Experts of a small language model.
Size: 9 layers, vocabulary 31152, 37.7M parameters.
Experts: 128 SwiGLU neurons an expert, a softmax router.
Below are experts of layer 5 (counted from 0) of a mixture-of-experts language model. Rows are named router (the router's row for the expert) and show model dimensions 0-63. Each number is 128 + 24 x the weight over its row's rms, rounded and kept within 0 to 255.
After each expert's rows: a language model's description of what the expert responds to. This comes from a sample of Wikipedia text that the model never trained on.

# expert 23
router [155 153 137 148 174  94 114 103 117 128 112 126 124 149 169 140 115 165  90  86  86 152 117 141  99 121 112 103 120 136 120 110 132 132 157 111 119 121 108 115 113 130 154 105 129 139 131 105 165 145 145 115 162 112 129 100 115 135 116 110 105 105 122 162]
Description: Code, formula fragments

# expert 24
router [109 131 125 142 132 148  86 124 102 139 130 114 105 175 113 132 125 177 148 123 114 162 167 118 138 109 130 162 125 115 157 135 109 128 132 100 158 165 118 101 133 127 142 132 130 125 105 135 173 158 122  82 137 144  74  96 124 129 135 138 111 152  95 146]
Description: Mid-word and name fragments

# expert 29
router [ 94 170 134 108 108 120 135 134 112 129 171 149 155 103 132 119  90 123 106 160  91 125 141  89 178 109 129 128 141 126 157 178 116  90 116 141 151 120 128 122 135 117 147 192 157 129 157 122 106 109 137 137 112 135 207 106 124 125 115 123 115 125 136 137]
Description: Clause connectives

# expert 19
router [116 132 174 101 124 115 107 129 125 107 144 114 148 154 124 127 126 116 134 112 160  67 129 102 136 127  66 143 125 112 124 150  70 136 135 152 114 111  79 112 114 151 180 143 148 161 115 195 156 117 142 137  98  76 141 116 110 123  86  93 118 125 150 123]
Description: Word-initial fragments

# expert 2
router [150 125 134 150 143  98 138 141 109 136 102 115 158 125 121 129  91 136 137 128 109  97 144 127 136 101 111 133  83 105 131 126 186 115 116 125  95 118 110 129 113 132 115 132 117 136 145 100 137 139 148 138 120 120  71  88 173 133 144 117 165  69  87  98]
Description: Name start pieces

# expert 20
router [138 152 137  85 137 144 135  84 130 135 140 123 144  89 121 101 152 150 124 129 133 132 157 133  52 144 168 134 112 128 129 145 158 112 142 130 164 128 167 117 189 113 123 141 112 118 116 117 108 110 117 147  87 148 110 133 150 123 126 118 126 131 154 140]
Description: Partitive of

# expert 27
router [ 96  90 151 136 146 142 125  95 108 161  99 103 141 167  83 108 107  87 118  99 115  81 121 112  95 139 135 109 122 123 142 122 114 114 119 119 120 135 105 115 137 154 121 121 119 125 163 156 131 136 111 109 105 103  81 145 123 150 124 135 130 104 124 143]
Description: Score and range separators

# expert 6
router [125 137 120 118 131  93 120 115 120 117 129 133 132 166 138 132 113 138 132 126 121 133 131 143 179  87 117  93 176 112 171 128 122 135 117 109 109 143 134 153 136 130  90 102  91 150 107 126 120 124 126 150 102 161 163 158 137 131 114 108 138 143 146 165]
Description: Coordinating conjunctions and "to"

# expert 13
router [139 133 111 156 108 128 176 131 105 133 117 122 109 109 125 115 163 112 117 164 179 147 169 108 144 140 147 141 114 151 156 117 155 130 128 148 152  89 128 156 166 166 123 116 149 109 135 148 171 146 140 164 125 143 146 117  96 120 161 113 147 134 126 102]
Description: Sentence-ending periods

# expert 1
router [ 92 157 140  82 128 119 118 144 133 166 169 121 128  44  92  85 139 109  95 132 121 154 115 112 128 109 171 144 126 115 133 100 106 113 138 156 103 131  79 114 168 113 179 114 138 148 169 137 131 162 135 141 135 130 177 122 157 115 127 162 127 146 138 119]
Description: Birth and location "in"

# expert 15
router [110 113 140 149 122 148  98 128 132  98 114 140  81 155  97 127  87 106 140  79 134 158 111 114  94 124  93 122 150 151 130 129 116 143 124 116 112 129 166 131 143 182 162 110 110 101 124 135 109 152 120 129 124 156 115 134 118 170 134 138 119 125 159 114]
Description: Copulas and passive auxiliaries

# expert 18
router [ 95 165  81 129 137 134 166 126 135 162 119 150 129  74 112 103 121 124 189 108 127 164 113 123 113 130 162 158 126 152 132 137 111 122 120 176  95 161 122  92 135 127 137 121 124 146 125 150 122 166 106 130 145 121 109 156 120  98 137 148 120 151 119 143]
Description: Infobox values and line ends

# expert 14
router [165 132 129 141 168 124 124  84 152 130 155 127 111 150 163 130 137 169  95  78  81 127 120 126 120 140 156 132 122 107 130  92 142 102 163 133 123 135 125 102 149 107 112 150 134 121 115 135 132 162 143 104 157 162 131 133 101 121 130 132 116 125 105 130]
Description: Citation punctuation, separators

# expert 7
router [168 110 103 160 152 153 121 106 152 149 141  85 115 111  99 129 154 135 135  98 158 119 160 165 149 141 152 108 118 131  91  96 120 127 144 129 147 129 132  80 125  99  90 125 142 126 116 139 129 103 106 100 164 143 135  91 120 111 158 145 106 137 100 114]
Description: Word-internal suffix pieces

# expert 9
router [181 136 131 117 137 162 145 126 107 143 126  99 129 143 135 135 143 102 120 143 113  91 154 142 131  97 159 120 106 127  77 127 141 120 155 178  90 115 114 147  99 114  79  86 145 115 160 122 102 139 150 124 101 133  79  89 142 136 117 112 112 122 154 127]
Description: Numbers in tables and dates

# expert 22
router [121 129 139 126 132  66 133 151 101 139 108 171 130 136 111 132 107 164 140 146 107 137 159 119 150 122 120 132 135  85 173 117 119 151  98  83 128 162 184 159 109 137 143 135 130 145 117 103 139 137  94 143 137 151 128 123  92 145 121 161 152 129 138 145]
Description: Name-internal pieces

# expert 31
router [117 106 150 101  88  85  95 131  92 121 149 106 128 152 149 167 138 120 106 145 164  55 154 137 142 149  87 134 121  85 113 123 176 131 129 129 135 112 111 175 138 108 104 128 154 101 138 100 100  84 100 101 127 138 138 159 146 130 122 142 117 138 145 124]
Description: Titles and list entries

# expert 11
router [115 151 106 166 122  86 101 122 148 140  68 147 133 121 130 117 118 149 141 154 125 121 108 139 152 103 108 104  89  96 125 124 161 154 116 110 131 144 125 146  97 120 151 146 134 172 149 113 137  99 128 143 147 145 107 119 147 128 113 130 127 119  87 130]
Description: Name openings in tables

# expert 25
router [158 137 147 145 125 148 148 138 161 119 117 149  92  99  99 134 106 114 211  93 102 138 114  92 134 138 152 110 158 161 136  77 154 159 143 134 112 147 141 153 130 162 160 147 129 113 104 125 124 154 161 138 122 137 108 110 115 156 114 130 135 129 146 155]
Description: Subject/object pronouns

# expert 26
router [160  82 117 126 135 151 132 165 158 132 110 107 104 169 158 134 151 147 118  86 153 126 105 160 117 141 171 168 133 179 146 158  93 138 118 133 139 131  98 103  54 166 118 109 120 119 127 106 135  97 135 123 164 158 142 117 181 107 156 114 137 126 114 100]
Description: Topic nouns and adjectives

# expert 17
router [126 116 117 144  87 101 102 154 134 163 133 109 112 127 134 112 130  98 171 163 122 123 104 117 174 115 112 141 122 126  97 124 152 128 102 132 135 129 123 141 124 114  61 130 154 120 116 125  94 109 153 134 101 147 105 126 181 131 129 135 106 113 116 106]
Description: Name endings

# expert 4
router [124 104 157 138  78 130 133 119 144 122 132 162 135 142 106 131 113 107 154 114 130 108  89 108 135 137 162 110 145 117 121 138 139 125 144  87 100 145 153 158 113 149 134 176 136 112 115 132 128 129 168 122 138  70  95 153  79 113 119 129 130 151 112 133]
Description: Dates, dashes, parentheses

# expert 10
router [103 125 167  74  75 132 132 122 113 160 174 130 160  75 122 130 101 128  88 127 118 147 126 160 155 119 110  93 122 122 171 151 131 123 131 134 123  96 105 135 136 113 148 167 120 141 127 147 111  88 149 147 129 102 180 143 167 129  93 130 130 146 146 137]
Description: Prepositions after verbs

# expert 28
router [132  92  88 120 148  87 135  96 164 143 117 128 140 119 132 117 116 110 114 148 129 159 103 163 118 118 110 120 122 129  69 139 133 137 144 130 102  93 158 109 161 135 124 113  87  97 126 142 139 135  98 141 101 126 129 168 117 111 120  99 112 129 105  99]
Description: Infobox colons and separators

# expert 16
router [134 120 152 120  98 169 160 130 134  86 119 139 124 139 112 142 134  88  91 155 128  41 136 112 133 141 127  93 161 118 137 126 146 125  83 115 126 105 120 133 121 125 146 104 146 107 163  67 101 151  99 103 120 140 131 152 105 171 157 155 108 115 130 101]
Description: Speech and main verbs

# expert 21
router [152  84  66 152 149 175 137 160 121 115 119 102 142 185 123 146 143 120 123 128 169 149 103 170 115 134 174 140 126 162 130 125 126 141 126 150 157 164  95 153  58 142 110 149 120  79 140 161 147 126 129 126 182 150 132  97 183 101 146 124 180 134 124  96]
Description: Plural nouns ending phrases

# expert 30
router [137 186 130 171 120 143 150 145 134 108 145 155 143  73 127 118 164 131 113 128 110 160 144 158 113  99 140 111 110 116 115 105 142 113 145 110 115 102 166 145 114  93 113 112 129 182 116 117  90 140 181 153 154  93 105  99 146 135 166 109 142 135 137 139]
Description: Geographic infobox list dashes

# expert 0
router [134 103 140 124 137 152 108 111 138 105 129 140 104 193 191 140 146 142 117 158  96 168 124 162  90 149  82 125 121 149 115 121 107 123 149 111 152 117 155 136 153  66 138 113 110 140 126 137 154 104  91 106 120 127 121 142  89 112 141 104  97 141 145 135]
Description: Article title and infobox structure

# expert 3
router [ 92 165 134 109 135 175 130 131  97 137 106 159 119 164 125 118 116 113 160 108  96 104 119  48 102 146  99 150 137 139 153 125 120 158 120 155 152 120 158 113 115 176 151 132 110 123 141 113 131 146 120 127 138 151 115 102 150 147 122 144 117 133 160 135]
Description: Verbs, participles and quantifiers

# expert 8
router [113  97 139 123 128 149 129 152 136 115 148 125 167 130  88 144 143 128 159 139 156  85  95  99  93 144 132 175 167 132 132 130 102 128 107 112 168 156 109  79  76 102 113 124 125 140  83 119 109 119 123 106 145  75 122  84 168  94 156 119 116 145 108 147]
Description: Fixed phrase completions

# expert 12
router [111 111  95 120 161 112 120 151 126 101 108 138 127 185 163 101 121 114 177 135 133 148 116 141 147 132 121 123 130 128 108 146 120 112 112 121 110 139 154 121 102 147 132 129 111 114 137 123 137 123 109 115 126 111 158 179 176 159 130 129 141  97 124 168]
Description: Commas